{
  "n_layer": 13,
  "router_score": "sigmoid",
  "balance_loss": 0.0129,
  "parallel_block": false,
  "optimizer": "soap_variant",
  "schedule": "wsd"
}
Below are experts of layer 9 (counted from 0) of a mixture-of-experts language model. Rows are named router (the router's row for the expert), gate (a neuron's input weights, with its number), up (a neuron's input weights, with its number) and show model dimensions 0-191. Each number is 128 + 32 x the weight over its row's rms, rounded and kept within 0 to 255. Numbers have three digits each.
After each expert's rows: "comes after" lists some tokens at least twice as common just before its tokens as in all text. This comes from a sample of Wikipedia text that the model never trained on. Tokens count by the router's weight.

# expert 2
router:133061154111130082138120162165081122133068156130133099115135148171109157108097132156093149110150128136106137126134120079197100144202137087141135162129130128147165129122122094104125130165108105076151160136189105089107169133104134127190111088180176106108121156128116184093114119120160137091162048116162152137139095087162168113192150157125131081179093125154110118128156104100096151180178121103083094151132154141124026128166067112160113118149204104085200141154095156060136179137087143169137168136126160127165147072107159109091162123095127105159125110121068143116085160155106062123
gate3:127124137150174154102094143105072095134150195134102152184183155104116132119140099061114125170168112125152143039155144054124086108144171149170146137165109128089116107116112179163092126107105085093166130171080099087109174107128114141112137063100130084138122152146067085159163153135169152030136074156128094090166148114121055120105125155148153135184138168113150112131103136104094087134119097135136105116130140126152124099118151131142120147161122124147096106129107117116077111101186166146114044159108061175104098206080134130112071091133155123065089122140139165124180128110157146173
up3:145120125097107115135133093125173146139141086096099110109067109185115108085110152144141108094097156113081070184108135177179152139109065179119119091121151095140127166181096093118155140109148174145104074108125128140096086163171176089163144201097110196088131117099136178098140125127118073199127182117183148142094132105139125163147145084152083116132132104124044117090140179143125158126136160087103153172095097167127145129116131140087153124121131160119150146071187139117123101099086089122167169097160134107125094040201139102147192112161135177186160103174124088123119086151110107127
comes after: "\n", "  ", ")", "\n\n", " Born", "\""

# expert 16
router:182073111043146082170091134122089086064090114158150139092093120126131105148108190083157160121135158071146130147148128118160130129250130085200143152130181104083112143138149166158121150142128098123174139123186134107112179152088155147152157104115145129143117161092095128081128105136100124148094011176068121122158084082143104166150136145140138116205167091106121156055143113149106152115140130127070118136098155153158079120156106147157134138138157156105146105136092098084095180122112170125132147158109101124094091120146128125118108085126118186114111062125127124158126134162172127094
gate1:126142138132173136076142111152144089124124070090119145119135174064118104070157049125086115146108145159127144130116092163129136145166101059206157117114162138089128176124118144154128164119045075112130142106171145146103121143145092182148133160169060119105140141100150175143036104105153132152128091132119209089118101119171170141132102134167155119157166131147084144149191212047097114162116102073132125139084149130150165138111120099135116133154162129108142144137179137125183149100101157164193144163155132152147129090156208074068100145093146115140142113118112119109122157115183133128
up1:131127109151148134139145148123124157136177148130131115100114107148067150200048150129146118092145058102158068111147200107102113131092113157133143192157167130133113091138150119112129133116221146123089098124082109115157162157113101178096102164102126126125112086101136099130136138183088161112065150122124060122167143105142093129138149136129080138102117190103153112136038092126179133108194132206105178094135110122141116169135149132134141193167110121151140132156156080154095161209123118137123155108061093159150050138087052181166119101188122149134109139128155141106111139115118091122
comes after: "\n", "  ", "\n\n", " Team", ")", " Year"

# expert 72
router:108147103066153134132086129165112105129067143144118156155152130093098136141129155118103135120109164141106157147169167102144109132138157078102180168130087121086181145123096149130069142115157102115166073098116115091129151159133115132141094123158104135137080119190111142132103089096143087082139112157155173133165187068146135148126106076116095122172121123108125079071092127108153189181106121081092201137197168139160088121090084182173179109203092133157118165162089127124132099134132128122149131103154159154113125124118135118207094129135110171166144076154080204149109207108091164050
gate0:055096161121102155131136128120146101143160134116085132090128137127163119078170037135122145150175096094123111159096129102151099081154117137164101103086084110092121038113164124091143109132123104155131147142096130094116140119067131089135158066116099120160150146113123160163144123134058121155135133155090095148069112148056130136187146071126099128129196175156095143109147123095155143161183097155085141121190085148068121150210112191095109109165161129105166112154103093112188123208091171121139152138151119093097115121146081105116088123222110155108128136131172113110149163140166107141
up0:113141179107184162099137099137153141091062140121094111158139183156117170127169172142074163142100101114159107055150115178160117160144051098141114104172157096088082210115145153106144188058085124103132163134166102137141108130143133154137154142203135120088140127129161117135120112132182145087129064123100099159185103066113120083120137173188130110137122111124195115129131106103125129093119149125142082120131180129190101121142136123136134110088143135105152150138156207079132169110112069134163182196048092150095117113187173133157130135072186126159100123133130122139118104143113102143
comes after: ",", " United", " in", " New", " of", " South"

# expert 92
router:164106152080147151101114160134124119182058173067089146138122076080079125080136178094121123127154116099090156124158152106159116128183120166102142089105077108125067127108151147103130165088162082113148160105163159158074159122097090140147165110140095166110168190080103140128135143131118124067120007158119145174177120131110081140105076141141183121163105136104149089058107115142137094154137176104078128098118162127150121133097130143109130079131230171116156174106132108082118136119092156098207172099112128151134089147107145136143076145125158119194140120160110141155105132104155146112
gate0:099077113097141148172112188122109154103132085124055139126140069151154108140063174104178091109115183090130165095125122154139049128161181082091094137116113089167165095118094190171138147150078117112096120180135038149077144147132092125166116102123146152133136142104142174076111111142104124052161182145106153141145124142136152129137075137174161136116127167062142146137145129118142122122087172207155123166111126127160122104146099165147148132115149150063109154095112152117183084166133111084168130081113095090126148165217179124121124182083103119129167111142130166091114112089150124166
up0:122066113081126136115110158119126140124097116120049129123111097115149134127102154117191077104104170127099125077081137173179070109186139151081107115115091107180144154114133198137098131125068144073097120138095045191097131144156095137165135084134123140127159157093137146123088126135133147077172172147095150151163078139137112156116090100142156091131118163084119120079135116118134115108107190208100117171129134144169137128106119124130150099103174159072127165060127107134144064129136176044177139103092113127087138180172174168113127115070115122145191139179113154126166081099154164144
comes after: " |", ")", "|", ".", " information", ";"

# expert 84
router:126076190144131086113143190084160077146103141098157160138173106190105109149139126100087154124125114124120158102156089125130114173200143150175146173097120088129158095098148102114084193120134138163132105100152128172104150134095121120172163143108111121113076185075088123088164086152108179174096070213120191173112210115166111126114107116141146155193144114069131090110154123074134105113194108112099145137129169125102096146156072125133183153102160121079107120179121181126082155150160146121136127141131181138167142094083162136134158117128096131080185094139121156131149170083169134108
gate0:157152114125164188133179150124149147188135103109135043120167121144135171107089123101099103217085045104098112205118115071127141110152119158081141084192115043139091155145164133124124170145114091129152143108150095145089090115066163098117139092066153096102116165090124171063107131130078151120136187142143112157138140141090137127123119093143116139085154143070086166098124126106104115130160142153156119094122205089147150157102125138165135114146191150086129138147068141112083106187128091073137112120150135087124103134111130098141091117168123144169142108137121100135109118152156066210
up0:135140148107144130097219146107128127177172141118138121131150074144120144127094168098067116128135058112122149138065070082140166146141104137150098138178111102138123124126117123138142163168149083135192129058145126143082082077095100124119107127074139076089116105105158160119115108117128147152148156146098143158177109111126074086079154108153159140111180162072098094120132124106103171120187162139098085042120170150123161162099117075192157150123175072113090169151036127167079152138149073163105146154150174154157115085087118119122110113137188106148154122147118098177176109142160129167
comes after: ",", " it", " he", " that", " which", " It"

# expert 42
router:064114141106124137064111150144093076196084143157125131093142130151081129127128094147107096156138106176144088117171127131169067165112152097183135142127084157155146140143129153093113207155153143101126204120123086095110108132133152130143132141195143099125138149096080177179125089080091111092115000115131133160121105122151120160153143138158135062127162163083113080094146166105104087161165144146130161131138098086151079135147107113146115173241165171073126130149093145041141098178138157159167144120173124123121142167144157121145142155111149128145109144136118187124142138137127105150
gate2:155160111180119135097162137106174118086152044112112188148146145157085126133129089111127104145139173129121068109139101146080158170120151117158101122120165159103099130067151131116143085095156120119134160164126137155165169129121115055126146132091073162124072135129100121157112146061140032132148123129132082140124089095106187147126056150157148090103128118144196149190093183120098129152099178126077125188074128157125109136148079058080157156093111136191123133097108167162118151109160137105110175148111154139149149120108077117174127150140137135178089134140140128188107151108150231146
up2:134211073164107148136214128117130134085096081140174076195165176094095155114126097087157130197068121124100101115156198133103139093095099106098094116134111141121130153105169156098140164152115150133124094124072156117133105080146125138122170139165078105120136172136078175121171117146130152100109090087094128164067109137113101120195126127124114090105190131136112132150178119107108045107129081125098110120146110158121112116194093135153073163122164163153110111151168144108132086183099085141097094089103081196111126127119117150133131131121050118086118149091126166077137105084108190145
comes after: " of", " in", " to", " at", " on", " for"

# expert 55
router:127095150058158121125116101119079116113139114132119101066150102066134176093080139113105115171166125074142143150130184090159121119114105090138111121153127134094117132150134127126162214083082152083158199206134146104111158129135112102095163123088110175064110181184081144128153068104163153131127055168075121086118141093180070102091100118155128117202085087104162184084091119180109098185118114094131165140119152135123132093138149109125159148113201125149159111107119080051149160138111116143156146101080107108102159082125159132156167141135119119121136118145107121135115198124149118176
gate0:125083124104159129110194085085138092085112067135077124090146144120158135143092127168139106170160120060163080079170153138149083153146110113125143099156109108124099119144168107121138255142149123105172178139099062105099133082143160127143145109141102101075133132130114151115088099123142094119184069123119120107188109131112168204108129108118103089160134122126091168164185114144110159119131084124109136128107101033066146188090161132121042144127112121118120115112154132096109163152050081132096149130143113157156160126177179116116186128105160141138132129145106146094166141110144101172
up0:158138121174147200129090069123157183195181091149208128127162132145096095152160152068069129143126142225145091150106102054112178095145093157132101122109117103118091119126107150129063108121081142140151147125120134087109122135139134135083121139165156170160109152088177111124147173134140147172115142154147118144116059109166095091139178058104110155100190126126123139092125153170123093125086182158121149118119123137151123080114128159097188148128127135147158158134103121146079163103210184146131108104092166126132129143066119149099080091079166051065137125160118091104114120144149131146
comes after: " the", " his", " a", " The", " at", " its"

# expert 43
router:101096144103195157116082144170109079132072103133109128123100127113131127079089136113140128178145132073139104120124181153181146130171100090100154130159095094077109137147110121146080158146083129135158144136114119092084114125151134146149148065098120086095096176114118135170162077100093090110093011124183078138140123136099118165132168119135126120204120096107118092091182093103148076148136128080144172176157167113153084167096072148094079093139198097158183151122089080128086158124142158064162187152145127171102143142120144121148159090133179157133125145184119171167136151110090142132
gate0:143095144066157152103143109100065118142145164105183174125166179158138179171106148104140101141089095166064165166149136090159097160112101122131075106165172145109185089122181134132096145097168142153096193150214146158120123103121120050123093137119149129047138081125111174151051130081123060176136175129171180185105152119132143167180109104105107117095137180110136098127126128114112144157165100148122085139094108133154135108149083142176107119180086118111166157136115169090122125156135101108163124150148109150125129108131178134097185180104100153140125100103110076094119134079158119192
up0:120134110111074135122083154115156153186107115096081146125128081098131128110142098114147110088132118095170102127110163149068136082083125104122159128098166134163099133148110091119144107178115096055116057079085185140165104116157056171106191135109105089128114158171094140117112113137206145080135112112145116158160105144111079120090085167155106161113119108157122108123136141130136117162132159077070136091179167120136122152094155183131166100080193068139119106151046121116120097114109158146117156154121139151119093183084112179126144085138164119134158179189169218172133106175092143074
comes after: ".", " |", "=", "|", " =", ")"

# expert 14
router:132106135029150086118097119134122140109126122102170132093123094070123143094138098067114127101170163134147106149131140126161138132176108102130114138108132089084184115137186154139166192145106060165125097158149118145096166137120129140184098110112135166087129135100132129141195123113142151097178153162106144138082147089098081097156143164186167106198131082120209130076183129122135105140139160078088137155119164143149082121118065116116144098207171146095138187116108109081118153069083153140195128141083144097151119114122170065162145138134104098128124049167160166154172106156095143133
gate1:129128138085163132154152177151093128122124118133077183098132162152115152202142186111195081138085140119151112140160176117149142116138120106142151174106133123124138114146129178067165142143242150126155137076157113121139154109150132166110148153144161095127052135092129179099124100097171161077174080170143155173117118139157117107117089166121142142079037103146129190076085176093130094187140134181112139131133144102098085142140122174095138156165162161116126110111122156108062167122105113154165180071121137109138107175053163154109064139123127150110131091171104183099103136145104121127
up1:127092139153128155151175101092159131144100112058152180148114153166123170133143150107160029109135152113129123095157145076087153118128184138191109148083093144076176145160131170074103146141178139104156152064157133087143186116100110213128085104135198102153012132130137161113153141131197130076150125199115139129121135095089114145080107157118121141155123102144170053110088123116173126145106133118147163103141151083095130159126112115101141138155148138123108161090125190163089197131128091130140092116112148108100122164046154148146105112139170104102130101146114141130151110174127136105
comes after: ":", ".", ",", "°", " 1", "–"

# expert 69
router:151145138111139150094126086119121125113099129077122131144117140181107191098114166117129120125116153149116121147175175117133062130219115081213142114129124102094161109185083162140116199122109115111118117146124137094125122166118124088108135096121176152128072129151085163166152084064134126144154000172109138173092132105157114114090151057156142107136107147120170081103155125113102105087150123107097108090136167177112109146172089125128173090137183167113137190123106163112100163117151137076158191087095126160138135084148162065160122159147170153157129101102125190099106125150134115172
gate0:078101119138130176111116138112087096113121128138132118125087148110069180107122077074116151135160098128159124130160195147132053153143101114141103162174124113137138147111134167132146197101084105088148162148096126104131132133154151094099115153166112113104097091093153148173130094129122191127141062132138145175105104091111124165141039156164132101123053161109102154134152157119108119145137116147140133113202120174074117073152115173195152110145195119149164137195081129133125148211118123137140145086132134108139105099050155105138081166184125208114099121101190211114124130159118126091
up0:104094171126113177176144193137106100128091148130104096121071152138133120098109100131115127124141112176109134131184205111154073138138079090167101115127151114193186166124176138163166151126086117080120141122094135148178198133151133109098145053148149106149089091146102151121171130127160220116165013139138128179138090108119116161147064150173133101137085142148155112136150140099105120142102106149123094140154162166129108104103174131168096114128215116120122146181133127127110121201111165129128110114117132111134137058066156081087129134168113159122122095116163186107162089157093099093
comes after: " is", " was", " It", ")", " He", " he"

# expert 38
router:119131148088138144115141158155105088119099117126111124071153115090122094135146142124142124112125109113132094112208184133147069142125140109169138112092100105103148133149130134169132237113117114162089078150133076098074127159149125108111161151120094168112103102101114150145131131114109169145161010145156130113155177109161170187191174180172155110195132187171160127100119097109156103146159081094105112160137169146200090144071128151197183104151116143132102129127104072152114131121111106135178118111125131161075082187119139070153158069149118083109100139118096167148131115162167137179
gate2:144085176133154127143168131117133109151133157067147142066132109140160167135076150182149169143123083214141082116136174104095131122150097089157120135129125082120127136117120101202140160090136194163131159145121120056090139163140108115147175110171082148093100094074145087166098058101173179138156107145162077131090083140090161202119141111114134129138074125122137074132122086122127083137210140125107102145131172093124155147123126242171115101117141156157146141115107094103152166080184065129113117174129134146132084142138110084126110117184146130112148109175071138114099159128140120092
up2:086149101131111103140094140106089142089111154182103145180125107121093150131143115118094073095124130044143137135131115131123065133104146146112157107143094157147174104124187195052124098133123102091140124093093136178157136105086157078134117148078136069132122163161153183118165151177188085105118122123108160141168150105176108087116125162128142140113145105099173145079198178128091167134061158114118190109132041153115134089173106016107084182139159117130113122111174171166124138140109150094128173142090142113150158131115125187155168166103101153168095130094140148156155102134147091154
comes after: ".", ",", " of", " that", " The", " the"